config.toml
router_score = "softmax"
parallel_block = false
init_std_qkv = 0.0195
init_std_down = 0.00257
decay_shape = "linear"
Below are experts of layer 2 (counted from 0) of a mixture-of-experts language model. Rows are named router (the router's row for the expert), gate (a neuron's input weights, with its number), up (a neuron's input weights, with its number) and show model dimensions 352-383. Each number is 128 + 24 x the weight over its row's rms, rounded and kept within 0 to 255.
Before each expert's rows: a language model's description of what the expert responds to; "comes after" lists some tokens at least twice as common just before its tokens as in all text. This comes from a sample of Wikipedia text that the model never trained on. Tokens count by the router's weight.

# expert 35
Space before numbers. The bare space token before a year or number, after words like since, in, on or a table bar, as in Since 1660.
comes after: " |", "|", ";", ":", " in", " September"
router [120 171 153 121 151 126 146 116 155 134 111 117 146 121 172  91  94 126 146 114 106 127 139 121 120 103 130 118 123 104  91 133]
gate0 [130 137 114 114 124  92 134 147 115 126 140 139 132  89 135  95 145 108 133 142 123 149  91 112 143 138 142 165 142  67 126 115]
up0 [156  97 130  94 108 129 143 151 143 134 121 163 118 130 125 156 148 176 118 119 138 134 160 109 141  52 134 136 126  88 179 145]
gate1 [159 118 157  88 105 107 126 156 113 136 119 137 126 119 150 140 155 148 174 146 145 127 108 137 122 213 145 108 123 119 184  80]
up1 [165 128 155 155 172 160 138 166 112  62 128 134 140  92  94 146 108 111 119 144  97 124 104 124 147  99 115 134 155 179 109 141]
gate2 [150 133 127 137 135  12 132 139 119 165 126 119  88 133 115 113 147 143 156 142  97 121 130 103  99 133 189 131 127 128 120 123]
up2 [154 106  99 121 155 139 111 203 150 177 127 169 126 140 117 114 114 139 118 127 109 119 108 106 152 125 148  71 113 157 105 120]
gate3 [ 79 121 105 147 115  90 118  85 120 159 133 136 159  93 139 118 142  87 120  95 146 135 141 112 110 115  92 165 106 147 126 125]
up3 [152 118 145 158  95 118 146  91  95 119 130  69 125  68 118  98  94 109  99 110 132 131 146 157 156 147  65 162 128 170 100 118]
gate4 [ 98 147 140 136 177 178 142 165 163 125 166 168 127 173 135 127 145 133 145 144  95 143 135 104 124 143 133  67 132 124 131 146]
up4 [ 52 138 127 138  98 147 115 123 137 126 146 152 127 114 139 105 132 109 145 124 113 116 111 122 130  81 119 105 150 161 109 132]
gate5 [ 94 134 163 109 144  82 108 148 154  57 143  83 103 126 148 138 128 149 153  81 155 125 116 108 130 170 142 137 143 102 139 119]
up5 [128 135 112 105 119 133 170 107 122 132 164 114 145 124 143 144  84 142  98 179 143 163  93 145 126  36 147 149 130 161 114 109]
gate6 [ 44 124 161 113 103 102 130  99 115 113 122 133 135 136 152 119 127 148 116 133 133 127 134 119 108 119 134 129 130 191 122 137]
up6 [108 116 158 115 150 106 120 147 108 129 148 129 127 127 142 121 156  80 127 140 139 123 147 116 147 137 127 114 110 166  84 114]
gate7 [116 123 149 127  98 149 131 115  97 132 128  92 141  99 128  96 133 138 110 112 121 117 176 118  99 147 117 157 114 182 121 130]
up7 [ 67 159 171  85 137 103 121 108 130  82 130 108 133 141 128  84 116 110 115 112 102 104 164 101 122 233 148 159 118 137 105 117]
gate8 [150 110 134 121 106  79 131 188 137 129 140 189 129 159 137 108  90 146 167 114 138 123 142  88 137  97 171 162  98 131 108 126]
up8 [146 133 108 146 119 128 118 151 104  88 138  92 108 141 126 126 142 121  97 135 119 138 140 122  89 155 129 130 137 143 142 106]
gate9 [144 104 152 111 146 129 132  90 123  83 119 137 162 137 141 132 159 125 145  92  99 113 136  98 131 160 150 119 143 172 131 133]
up9 [146 111 141 127 117 106 126  94 137  81 113 150 155 114 148 135 173 141 136 137 100 102 168 110 156 130 131 173 143 167 106 118]
gate10 [163 112 145 132 176 111 118 118 127 123 162 148 101 134 113 132 123 116 142 136  99 149 128 113 176  99 122 145 105  82 133 149]
up10 [ 61 132 129 124  90 152 111 124 106 153 126 150 132 135 126  87 142  97 134  95 167 113  72 130 133 162 152 108 175  97  93 123]
gate11 [126 127 133 128 140 131 150 162 116 117 113 154 119 170 127 105  78 181 161 121 142 127 124 156 130 142 117 138 138  79 137 111]
up11 [114 155 125 109 139 152 121 177 146 193  96 144 116 131 126 115 151 140 123 124 113 117 147 101 153 197 181  88 126 101 114 135]
gate12 [ 73 141 120 110  82 137 118 133 134 130 113 114 145 134 124 153 129 113 139 119  95 106  87 128  98 127 131 179 138 138 116 115]
up12 [152 120 168 120 151 127 133 118 124 140 144 165 156  87 122 129 134 147 142 154 150 152 130  98 144 114  77 130 113 154 115 132]
gate13 [108 134 149 131 138 110 136  91 119 160 109 163 126 109 135  85 147 121 145  97 139 123 121 121 174 184 147 145 136 118 115 117]
up13 [131 135 137 126 149 192 129 152 126 181 116 161 131 227 151 102  79 117 127 105 128 109 108 115 135 143 149 155 131 189 105 124]
gate14 [139 136 141 108  86 123 161  96 125  81 145 129 117 167 103  84  89  92 185 132 116 141 134 126 123 140 137 138 139 140 111 145]
up14 [166 132 155 154 188 119  97 158 146 116  99 108 128 102 155 144 147 126 114 112 137  98 122 133 120 142 110 131 121 106 116 121]

# expert 12
Table pipes and breaks. Pipe cell separators and line breaks in markdown tables, such as the pipe ending a header row before |---|, plus paragraph-ending newlines.
comes after: " |\n", ")", "\n", "%", ".\n", ")\n"
router [137 164 140 120 158  71 127 120 148 124  98 107 115 109 169 106 101 135 130 107 120 113 132 120 105  95 139  86 114 101 112 142]
gate0 [194 110 131 121 157  99 139 101 169 105 144 140 131  66 128 108 162 125 152 121 154 158 104 119 145 104 128 127 124 109 107 151]
up0 [ 79 134 119 117  59 126  93 176 128 100 134 117 125 126 124 138 130 123 130 128 131 139 149 121 137 158 138 139 115  99 133 133]
gate1 [ 73 120 126 150  77  91 117  86 114  94 128  99 107 194 137  94 120 155 137 134  96 137 124 150 101 149 154 105 147 109 137 113]
up1 [117 151 148 108 142 168 138 125 149  84 122 117 107 130 145 151 128 114 123 161 134 102 134 144 140  72 113 131  96 141 111 123]
gate2 [ 61 121 178 129  86  88 163 150 108 136 144 177 148 141 153 146 105 103 156 118  97 155 169 132 101 128 127 137 133  57 116 110]
up2 [ 61 148 157 123 107 131 134 154 133 136 108 155 112 194 128 112 115 104 161  88 103 159 182 160 113 153 146 132 132  68 140 135]
gate3 [137 129 125 131 145  68 142 132 121 103 146  76 118 154 148 132 109  97 104 143 151 108 116 136 130  78 123 144 123 115 126 143]
up3 [170 117 113 141 153 140 135 152 149 136 127 119 112 168 141 150 137 122 127 122 133 135 131 130 120 129 168 112 137 130 139 158]
gate4 [173 129 130 113 147 138 106 145 180 139 130  95 124 159 132  94  93 119 106 147 116 121  90 145 124  55 112 116 163 184 134 122]
up4 [140 115 109 121 183  25 120  81 102 128 109 111 175 106 150 149 138  51 114 109 103 104 136 118 157 115 115 173 124 124 123 117]
gate5 [155 148 130 127 117 148 153 126 130 196 109 194 112  97 160 142 121 108 125 103 131 138 105 160 164  87  87 119 132 131 135 138]
up5 [ 87 108 125 138 126  92 141  80 154  69 157  95 132 124 127 129  99 128 106 200 111 147 135 122 105 128 128 145 155 165 129 116]
gate6 [145 137 149 163  79 138 120 151 108 126 102 177  97 132 158 111  60 100 125 123 142 137 106 114 105 126 108 131 140 103 115 131]
up6 [ 79 121 166 160  86 144 170 117 117 127 112 158 108 133 141 134 105 104 105 153 129 133  69 141  82 124 113 123 137 194 128 113]
gate7 [156 120 136 118 145  84 116 103 140 139 132 162 148 120 128 119 132 116 165 157 119 147  97  81 140 131 136 142 141 144 143 112]
up7 [ 97 131  98 138 129 142 130 190 162 145 157  73 129  71 122 133 150 113 106 123 132 115 156 148 131 103 147 141 134  95 122 128]
gate8 [188 119 131 113 164 137 129 102 142 162 138 137  93  99 125  83 146 124 146 138 127 117 131 147 123 120 166 114 110 122 134 146]
up8 [ 84 133  91 136 150 117 143 157  94 116 103 184 107  92 128  75 134 109 131 131 130 108 159 151 136 139 135  73 135 121 163 163]
gate9 [187 143  70 130 127 127 153 123  99 180 115 161 116 182 135 100 107 159 136 144 132  95 101 110 164 118 173  81  91 122 126 139]
up9 [182 139 102 154 101 171 107 109 155 175 138 126 141 138 122 105 126 127 149  95 120 110 129 124 151 157 120 128 133 124 101 134]
gate10 [ 96 152 159 157 109 141 100 133 123 105 129  42 116 149 138 147 133 120 105 123 113 110 152 129 102 105 155 131 154 101 168 106]
up10 [123 123 162 101  98 119 161 131 111 132 130 116 119 163 162 141 117 130 149 101 125 138  99 125 169 110  99 106 100 180 135 138]
gate11 [ 92 120 157 137 123 106 157 146 113  69 127 125 155 164 104 117 145 127 110 129 113 124 166 112 103 134 135  95 156 140 146 124]
up11 [ 64 139  80 122  95  77 162 158 148 141 152 145 147 111 107 150 153 127 118 122 106 118 120 137  91  79 147 141 133 137 150 124]
gate12 [ 54 132 118  81 101 161 108 118 116 128 142 128 129 148 118 133 100 116 122 137  94 103 145 169 132 116 160 142 141 129 141 146]
up12 [135 112 109 159 140 120 153 174  90  86 108  84 119 100 112 131 173 133 131 128 172 143 107 104 115 128 107 147 124  68 135 152]
gate13 [160 125 163 120 144 148 168  95 136 118 109 135 122 158 114 131 116 106 143 150 109 147 140 142 101  88 164 159 146 152 190  97]
up13 [179 115 160 126 145 176 117 104 157 148  94 129 145 187 121 124 138  98 135 167 102 138  91  86 141 127 165 142 151 150 131 105]
gate14 [190  98 123 134 118  97 159 105 161 167 123 170 107 119 121 149 117 155 131 121 101 105 133  99 131 121 112 143 122 167 127 127]
up14 [106 143 119 130 117 180 120 160  76  95 121  66 153 126 136 129 141 119 134 127 158 146 100 131 127 132 151 115 150  70 132 133]

# expert 54
Spaces and slashes. Lone spaces before numbers in dates and tables, such as "April 27" and "July 20", plus slashes closing IPA transcriptions and in INSEE/Postal.
comes after: " |", "|", ";", ":", " in", " September"
router [150 146 154 106 161 103 159 105 165 135 108  84 147 109 161  95 102 140 153 106  98 121 152 106 105 104 145 105 116  89  97 147]
gate0 [134  94 132  98  63 123 126 124 145 116 120 134 125 154 115 110 176 113 109 149 147 130 152  92 177 143 108  86 125 163 139 157]
up0 [ 76 125 142 110  91  87 107 152 157 103 134  94 129 109 121  75 113 156 142 108 162 132 164 166 158 113 131  85 166 124 123 129]
gate1 [117 126 113 111 160  68 129 135 128 148 117 141 131 118 111 128 132 152 127 189 116  90 130 103 142 120 116 132 141 171 155 125]
up1 [129 116 144 154 121 163 116 141 134 187 127 174 142  96 122 102 112 114 118 121 125 112 114 171 134 151 106  98 127 152 139 131]
gate2 [118 156  94 129 145 179 117 122 117 210 124 139 143 174 129 123 113 128 110 126 122 125 167 127  96 176 154 106 135  75 119 134]
up2 [135 116 142 183 145 160 148 143 115  88 125 165 171 142 129  81 117 154 140  87 133 166 165 114 134 153 120 133 113 147 120 138]
gate3 [205 127 103 146  90 132 128 152 133 148 136  93 136 173 124 121 163 115 154 168 130 135 121 149 142  80 113 118 131 102  98 134]
up3 [113 131 160 179 132 181 132 106 104 171 106 132 156 126 142 161 161 126 137 119 135 129 121 123 108 113 132 136  95 123  90 120]
gate4 [ 60 109 116 103  93 127  97 130 111 144 136 133 122 109 130 142 130 152 159 148 165 151 122 134 107 169 140 143 128 118 103 123]
up4 [146 121 119  94 151 107  84 134 114 134 116 142  91 144 147 101 108 139 168  97 117  78 105 140 146 145 101 137  85 120 130 108]
gate5 [113 139  95 102 124 156 112 128 135 111 103 134 130 126 100 150 122 159 134 130 147  90  86 119 136 123 109 151 139 101 156 109]
up5 [121 127 145 138  98 100 136 163 124  72 109 143 112 132 145 136 114 120 114 134 149 139 115 123 151 116 105 148 114 134 137 109]
gate6 [118 140 139 121  89 118 105 125 138 156 123  71 129  96 133 119 170 158 149 149 136 133 132  98 103  96  94 138 135 149 138 116]
up6 [169 112 106 132 198 177 119 144 140 144 200 149 146 132 107  75 167 121 175 111  85 119 160 138 117 181 130 131 123 135 110 131]
gate7 [ 87 138 160 137 112 130 132 129 135 101  90 145 109 126 108 186 130 122 133 136 119  76 176  96 122 128 135 166 136 137 127  98]
up7 [ 68 153 170 129 118  78 139 143 151 114 142 101 127 174 162 157  90 128 174 133 136 118  80 131 138 137 135 133 125 151 114 153]
gate8 [131 133  91 121 173 131 113 137 161 103 122 110 170 121 125 157 129 134 106 125  93 152 110 130 113 132 134 110 134 121 167 147]
up8 [111 133 137  94 133 146  95 120 108 171 141 131 120 169 126 124 101 130 113 110 112 112 146 131 101 109 156 113 133 146 127 134]
gate9 [126 144  93 111 157 101 126 162 101 147  81 129 131 134 160 132 187 124 129 102 125  95 129  77 101 131  81 139  80  95 145 103]
up9 [224 113 121 110  79 125 129 119 140 114  97 128 121 130 151 103 135 167 135  96 108  94 128 104 134 141 127 128 167 134  82 122]
gate10 [ 78 137 118 147 156 138 111 100 148 112 111 150 114 103 144 169 109  89 132 165 101 104 105 111  88  71 132  99 101 111 142 137]
up10 [160 121 103 136 151 125 142 111 135 155 110 156 152 183 118 115 108  98 150  84 130 150 121 117 140  74 141 122 105 125 150  99]
gate11 [172 154 138 136  83 146 180 157 160  82 106 149 142 115 117 101 120 127 182 109 123 140 147 165 173 126 119 157 119 147 137 131]
up11 [ 66  97 118 135 162 123  89 107 118 161 138  94 130 134 137 142 117 139  76 112 152 116 142  84 110 100 141  89 126 140 122 132]
gate12 [ 98 154 155 144 111 122 121 126 109 138 120 150 148 158 141  74 105 134 126 149 126 114 153 157 132 170 170 124 122 159  64 109]
up12 [133 121 127 131 123  82 123 119 151 135 146 122 141  87 108 145 141 149 169 137 139 141 127 149 142 106 150 141 110 124 142 121]
gate13 [138 152 140 128 139 144 109 137 128 158 123  90 128 132 178 130 151 141 159 166 150 130 129  75  97 164 118 121 103 108 145 132]
up13 [175 131 126 130 110  79 119 134 105 151 121 154 135 149 125 140 140 119 149 106 111 106 112 144  82 152 157 124 104  86 153 119]
gate14 [122 141 142 140 125 108 173 162 139 117 129 131 129  86 109 119 136 140 171 130 113 140 118 139 142 143 175 105 148 116 112 148]
up14 [101 111 161  78 117 121 132 184 133 116 114 123 146 155 149 116 133 105 127 125  78 115 157 118 129 150 115 139 137 140 134 155]